Experts of a small language model.
Size: 9 layers, width 160, vocabulary 16384, 16.1M parameters.
Training: a variant of Muon for the experts, 464M tokens, 7079 steps.
Below are experts of layer 3 (counted from 0) of a mixture-of-experts language model. Rows are named router (the router's row for the expert), gate (a neuron's input weights, with its number), up (a neuron's input weights, with its number), down (a neuron's output weights, with its number) and show model dimensions 0-159. Each number is 500 + 40 x the weight over its row's rms, rounded and kept within 0 to 999. Numbers have three digits each.
Before each expert's rows: "gets" lists some tokens that make up at least twice as much of what it gets as of all text; "mostly gets" lists some tokens that are sent to it at least half of the time. This comes from a sample of Wikipedia text that the model never trained on. Tokens count by the router's weight.

# expert 13
gets: " the", " a", " The", "'s", "The", " his"
mostly gets: " the", " his", "The", "'s", " their", " its"
router:488478466511540489500579475524509483477484488425484446447550529469536499555567458534512489470532476508519529526525577435438459540605461517536491453482492388472514501483570530535512626507483484509448587470490489535489538504508534551549503521540449566432508516534520494524547501512518447495508476446442503446549461450448540535527556539498483493554520460525481478583502522577470462500534492529441505520500500618472499479549513493486441522493543510528430517534526512488526510444519431
gate4:524453476537546507552497475497503536523463505509481497546512485488460494458541495505490487524543455451474472523529586463492486504618465500501458492461458529444464487526565471528472582508525504516475513528490439539469478507534453526582469502471497479497468474449500519575479544471434427508464473541454498433406480551505474412544502517480558434453497511497420463439438548519429565530530512469560539517518465557459397472537578564531519482519491478509544508524545573566493520502535442
up4:423469472477497470451534483480500514473512521503470504481571526491506487504488532422541533474453431544474564516403432537528437506458525472413567612496484562559475579536432496509518511514546411489411511556495542482551555500495512503505556583430514467520537486468491460481507490539559491560544512485567520515509493437479516477544496520587440490511512471552482527497429508476534508444447443516438492574483564478490534494478494480511459549505500511444545480508449498535472482537515514
down4:505516532512502504503533512499517479504611468518471524514484510511498533515462545608570560448478476522483479525553486472536441517517510516440539582481556507529499434440526540499492575517466495500475434496486489507565449528450518466513551514514488438550493426470481472530542455510503489474445524463524483491585507580465565534462510466567432506520469498513516608451454464451507495481479475522483492525459528554478617548480411514513464524536546509475502549503442573454503449536441440
gate5:433535500549522521520452513545532549488519508458491468473529560448500475438462478526500415490530520531473477392507550454490420553474492535443427485473515442492527517460483576451494509526530458527600470441460489486489477607535515544499457525500481519488457499546494506531539496586499432503536529523489437488484551458524522490483523529535509561495478457521550545559535562466482452383427424460507466495423545503479495458481441533446484442555505473488483513533512499481541494505488438
up5:543508495456507480507565512441533514470551506523477475528482511457509505509403537497496504475551439564493506484489438561534549493483526492537528479465464437527485442517481546464536489556472490497545400553475426485510477490519460430501521482530465460486475515544435485494394556536557583574489458470545475482506489478465537458588570465505458420518477482487508499480525390523540465474472507472466501478545457515426538575502433510473460476490456586457496464406474489525506523491538476
down5:533515585508558479533459492549493518485409551452527508530497470530507521548506476457528579517494436534524515479487520536481513437548528504549494521508511520437509575528513458536506561477519461496506534547515515551522580504502585471495476421496425479560524506568465478543566504533442510420418474439445496480502449446481493508481479492598577547571581504503463442454559486552477489500465517483506457461501519479530472590525442541504487479524509488577431480532432529529518485486509528
gate6:488461513464587484504470445533505508457498435498423455472518544436480464580524557484509454423528480441484509553519497510504504540521547489496519530551541561547463502483521515501524484443466537481519497485541485476458492490505490432501511488481551532488498577503534506495522581485414590495485457418435457499540547418466446403454508514485579544491529495425430527491553461438519518431502474424470564442551489549485510483544478463527424527530469580490514498517461521473488484506456509
up6:553555499492531543478527508570501432451460475497489493522541546519455477530547527462498456460533478397487499541529444522525454556529535546515496473490480489476468475495558531466448446558491497508488466557539533478490491441503451486468519477466427461428504489454550484461465530504450482526481458526510556512487532475488526561504441504414490566434505456406477549579486516466489510469505501565591555399519479498414550481485469534561470524535471577448549499511484577462560519507465547
down6:565533427497426509534464488478474543481517502514524426470527583472494417465504504494488557496486512502499522471495529488492466436451436468562505513547534506521533535541467506480478434497491476522500497493517515491509556512511426454521517531561559505440522536593496510453565540462457407504497436503464447494428540444589467497398525582452494445505412475514488385516471529489527491569542515514508487588484446467522461507485479489478489500480502494429525469532509503476426522536536456

# expert 0
gets: " ", "–", "201", "200", "4", "5"
mostly gets: "201", "–", "202", "198", "200", "199"
router:537526503497478475495520456486460555520457432459538487463494514570531587443463495519557492479452502529497455536529502507507517527524466515530441487501501449364494495414548445505508467535477502450477488441503504503513555492538489510471534478517474484534435473563558407516533512488459513368524415465511436443498455542488524518475416469565468497523567478484431440515477500478458590402535513463484533477517535528442519515568488529501485499455504485505529459458475522503486480459520433
gate35:422481490513424468491528503520514542599550561517492465525545496584447504490492462495480511485500422460543482487482515489500431532489470473439479504518513511428482516493516485517478547551516523568528456561544499419505468595606440491497434501474564480439500468467528530454490497481412489546495521490518466495554511500542493482449542460492511505539387472485464506496471501586440529508479440492507559516531503460509509446486478486540444446474493442590523492501446487547562548433456474
up35:471511543536524449542451461483482517498431549466539413493415443447594569505511447453505457533486433537401563431481502518513505488492457469484479484494465487525486533472505525463544523383523434463459473495489506430548467498518465504500462500463480471491503451462433581460495443501544524454529585486560486512478452459497563580458508493478514435469457569542481527501473517548573511535403546552458487528520542492501508447434497477460473509481474507519535497544506519496517506478522528
down35:531485480515561474463504514469498490502497438530430462472480403497424533479520508571453540504438536456499497505463453579525480424589451442504517458519487516479462443470487549572408541480530497376575565552498492457537493586529452480486499548471419478499511519564492527498425554462522515466479497504516516540466466505454463502482489555594462464503495532550414522458502533499491491519508500476524496513450472529502480552575474478479458467454493482442515495471559461459531487533475509
gate36:513486494444471511459465498523485548497444446503578490572488493500514493540513490524461487462523455511488495476496427485414495508503559483512514459462530548455495508490462453551524470563492520475532596494484445493506482469509417409409525528582471507472507485528477465486506532447530533425509570548454522433518530506513532572408549435459506538497459514449493541459533516484489532509483459456437520503473432535516436549507525530541402505575548472538468463490418570537532466561488488
up36:514489456482527488485542460547445470467441488524482502475466461556542568525523493510538547502484472452540504508512513530558516557508539503469467464521437527504490586535492547479496490463421518480519497453483542504558478529520473533551487492483605452563456541500538445466511621525508539548496471494537415532473435579497481499483422406463463514426480466480491498459509453509525490550485434533459529454538481540500579504454426569493552492550444456518529506443542492526439439489511561
down36:476601485506486506485445442495427522490466456474475438464511491434504433492509478544513551523460519462549459450431482447480530504480525498464478525501508513516449454500522500513538582524522475522547535518459454527421440486533533529470489471505498555535562511470552517533516541473522480446503505408375480511530488465512599573578466581526552460487458522474512503549565450576497500424473532468535513524483537467512478550479559513469505491508530424479536518494542547488570500584519511
gate37:570506495498454508405508558511481523542507523412525487528398400479474524478513514457499524586522484468476501512489520463511528510455490496488524466431525473465492483476525493483422492512618507515544511516500500464482523457531559462445461420511442433514463459506504531535475465523441547485497503539417427551575465477448502494505541537539512509508584495464487565445513408482568536526489592508530507468486507451453491553537441566521470469488511518500464454468516479511508570451487471
up37:514534459566474510448483482473552447513485522554456515452553482479554493533490511536577572519529540561487498506532522472451521455508486557532464551477470582462559491485520433510537492502503545533447475560518547451489503527529502587489523413510578497554488470435508443471497525502506442505437475571513530558505492460535543554484458509506589501550442548475472516462509486474488528485555509499524577593458513431506512470537559517559484490525434457521540458448502592472538531555565482
down37:435509451459575526492535505426498480445495454571509541481517461476482515546576449518503440472538492506506498556551555512533541492482513498582584452524476529512521512510552475504500460487460522499526564541489533562475499450468508448485434507511554484507509471496507569408431508437483482563461512543440496457421487456483456474479499509508568424545478534489549630546509544515511489525470528488509486533510506522486600595493472482564553534554538490551486527499461492493445504464465552

# expert 1
gets: " (", " |\n", "\n", ".\n\n", "\n\n", "=="
mostly gets: " \"", " (", " |\n", "\n\n", ".\n\n", "\n"
router:481516547535449499494502520548490573432491509485551505451529479501529515480542423466482477463548502418528471479433492498472480488513503492528501599492538484590513519499554494538490504506513533522449530481444460534444521523516521485463468527552448538575379496522542448526479441457478561489450487495542504521464481504509535589438520526501485521517532451534481568515475591527482509516497499487523533467519552491494615498524481500618500528592478512469463535434403447523519449504458463
gate2:452491554469508483517418498512420557489514501572530425526465558504506480436474438559518502439529547482429501527490510537464526344509482539480525500509584467481522489426538473466507480546507584466534510453471457542531519469484568439464452508511459501491510480513499471503487441459499516506524498538503505508483487501500541519462496519561534474542446552485469539420492480453550578524467484529481510494597554526539474514553458563534404520545471466431550530537520473524504569502503519
up2:389469471494475484500507446486489466530529460524487494494478498437509423517561466503468477505520546537473504503490521524509493451498514484400469425493506475539501470498558439487513496513541524452545571507495519470519539439543512496430475520503466486598590516534508473541519411527508497538505486529495489462467548564478545559530527543430543414514506491525529458496566414497526535460409429499490589416563549469534505527509493527480431510522496500419507493472558499445464497422504473
down2:533544538546545627589490515406440532429515497505508544516440500540502510497497529558540526514478516550526525498482516467458496533496509560519504550525425496483546605536488507567515448543504536490523492532485579478481458521471482482549471409565498516550477435462459510498449489436418503461480501514454490436437507436491477526610505504570485549533499566512519522515476495577493505532512482486526544532513524498524458555510481514518497475497523474598569532558528464504545500474522530
gate3:489555432483460494491469555585482533451517545444442437515472498568545457504586504493477512438559452467531549526504516434471440510431502506464479441521559534432507486462468506478481480483504554495499490470490473503486566494455492501432559496522496541577507461405570486526542488483513552472482491496475461445504501489461519549415447512540500499548454495547532476487429583502444565464493520454550450540517489451557485454469427518515477518514478428471460514486510416519563545497530437
up3:482450492585577517486516541496500569452507518496519484471544515451541427499509539487513494501543509497581485478544534515525516571497546475426482533449443579492465499508450489505460496550532514526528471491572442488465484513465467514533534494518489492525460525465508378500430582458454466508499491522534490516486491499482456472517466412444565469553537459517516519514421420494513546486487473420489479456567449545508531484510529514545500549465433541529571410523521423578453499554465496
down3:546551552444428515483574518449497495529489491441511548506526503460504559516516462499452521514456530463457482564482538433453538471498501501472475451431508466491497559526483507439489511529438518442523527503529456532533563438514411544470510491544483511428517535521521520521604429456480490485459498538531553552477461473536412538521556455410434526549509465495498472422527550428457543434529512400544473513488533460458506538448472451493561466505528500491511493497437562475535483513477509
gate4:516507499554483510487485545492527524500524501507564464465485462490516512547615470499471488546511559424527490496527537490538531494447496576501485551501472491421454444492525520570493614433474464571533514558479548414514472510480544540528506529484563490511494480505504466535434532506487489527517456515544508486483489437413536548579382501579502505511504518478544541553456457511450487570527478509572445534438443532450497426508506554520502498523500571562500531506529475552501540510474556
up4:544441394552498518496461513545506480451539503481540425501534506564463506571562506450531622486471562547544544512536513461542462466524463536499512557429495467510587549562441541493490446448530521458519469490510479555506438515501566498543529491475563450516432487518544460568524501430503518440540463463509555538505472454471582533492524452456481493535480513480495482529498435504483571545546487555522494436460514552511524486498452538473514516509525493514418451463448519478547455479485528
down4:547476439428544521480493544469457425514432578495525476472512504478481460537511566520547490515425519489517509537490493494439422416490476514512517528591493565481486541570516477468494531444475577526495513481514498507508571510540434522414550514532544496529447501548468457547509503439535570493535551511495529572545550446546515478458437556515578490528470586526407506494468598506540470465502500520568533538543540518433498466531510507521482457518489501458558479507494442515463496494493487

# expert 14
gets: ",", " and", " as", ";", " (", "),"
mostly gets: " and", ",", " as", "),", " or", " but"
router:478468476536475467437521456563463547453414460510548489481503478488463585414510523518556530509491470491576435515494491487521487520507531521505388567496453450503521434431460477578528496534465478550461518458530463522466474542490454505595460525504513469539500504560503537525492459452458422481449460488513485430553458467490529535541529447478516483567487488453555576521464521469525542435547534458443522502503496517447524544546539493538525520504495557469482452544530456583562537519517552
gate5:526498487524473576477514457500482505496509494450579494522490510528482629541476465512505489512504467581619462501518558443508542547492476437529519488488477472475588501487528475498490502505560474423500483491597561511460482486520435528447504544543502469565535495496536474519491486629491510515448542533487480476458433505498530441447503532544487545480519494588536514480488520548525484430501525484604428444493501521476477489486455478473480479514492455456511509428528526543541495437418451
up5:427533475421507519495486491460570467537490473481483533497465461513566423508508525471531444477506578485429566498477469581431489477544476506453528523532481535489543467510511491558503501518381503487558481515475420513577535441491526455473435452502483554436459480519491511520511467431530469480484491473481567536542591572518465519513481491457527477538574458500419455487540484479474511511536489419391496552510488494441556508492495532458569532517501498515482501525477500460516443579536495
down5:487465523534549503506535535500468575503490468580474485423421534540487566524567501545590476562459491471438564505481538466475499410494484515555492452505445494495512503558502490403566492478437548518490499512525491468477522498515511484522515498402476445440569540503540502495531493419542561527512461519437489548566516524503482511409496552497511505555437457438535515535578575586487526533548467524509499527501470513476513487500494473497517495544472492400542534474521508477432489542469474
gate6:558519426547484534428534508499448489461495469441523531511515516518488511467566456575464470525480530530530559458458499434491566388525520507459531481507472459465519512470527491486518517464485576544451478541562497463398468500515534503548498514500510493484467556502480515453576488465500470475543481447503484498531517471596502508521415501389560517519527502480529488459522431453519516500527532458492448516425414405544528465553524517535488536529538483549488471529496532524519451422451572
up6:525446501474513462516549524486510585478563473517558527462604496533523492559567528552516470438469541506498545514512469502511454492485534466527455491538493548466471568527483513551545476525487566512542511519484463549512530469459535499527489485472549527464479522481547558488496419606508485418542510487522520496463498538599549425561467503467478484515520528538495524463499459521545460560489516441500500493498485594452606547554508487460418395493529473467491471540457559455491478485552442
down6:501555530515555552438554508476479449499388492492544477485458477572528529499542466463438479512528457537508473494517501512542466481553557455504471525433505477504458522540524511485463514511470536518474533522447408466558510536552507509551525449408486493495479539425548500502529475537432517577498477515452529472528532505427536529577454524489550507520525505469558492567491593466471525553514492519472491506534532569557452589481484496551590437491514561541483548403535493502501469481555516
gate7:525572462465533562525496511522493549552462465493512482430511536541564505484508501482554492595372586533497476501521567447428518507544440525492518463483456567512504496481474458502446489481443585530455477458506524426565501454561514515501525519544474549475412433577510539528531485498484502557531468496543487444479524473498482553465541477490508410509435515459539557518569474460482599506511520512471504508554510437548488441564476529494479573518479485512474502481464467479501537513494509
up7:524562533512514562455577500530451447526495451465555516506483520502468505482485498542457489485410486518547502503431572543508486531491428499503477485489404551478507447489459467454543503452497533513352542471473448481544434446475484535457515506480456526520468433487463547479500580457496468493476478527506526485426472489529503521476556472460467504553394503491494520476520505469478521487505539519502551553556478546530484426577498498512470611511475478434507518554466480493549439501576543
down7:487500476467450463417455421553598445552522485482600457504504560550499559524472549434460550468503522510533490471534567466504517437508494595446535484521505501513451487448476472544514413540498510471472475504475440483452520545410495497482567510464506497532527421472496523508477514493470555480514448556468552517456449512518509528469497581488486469427480500533517525571542467470456476482473578500475482504486481483562557493497470494490452557515451465474498469422459455409547481499511548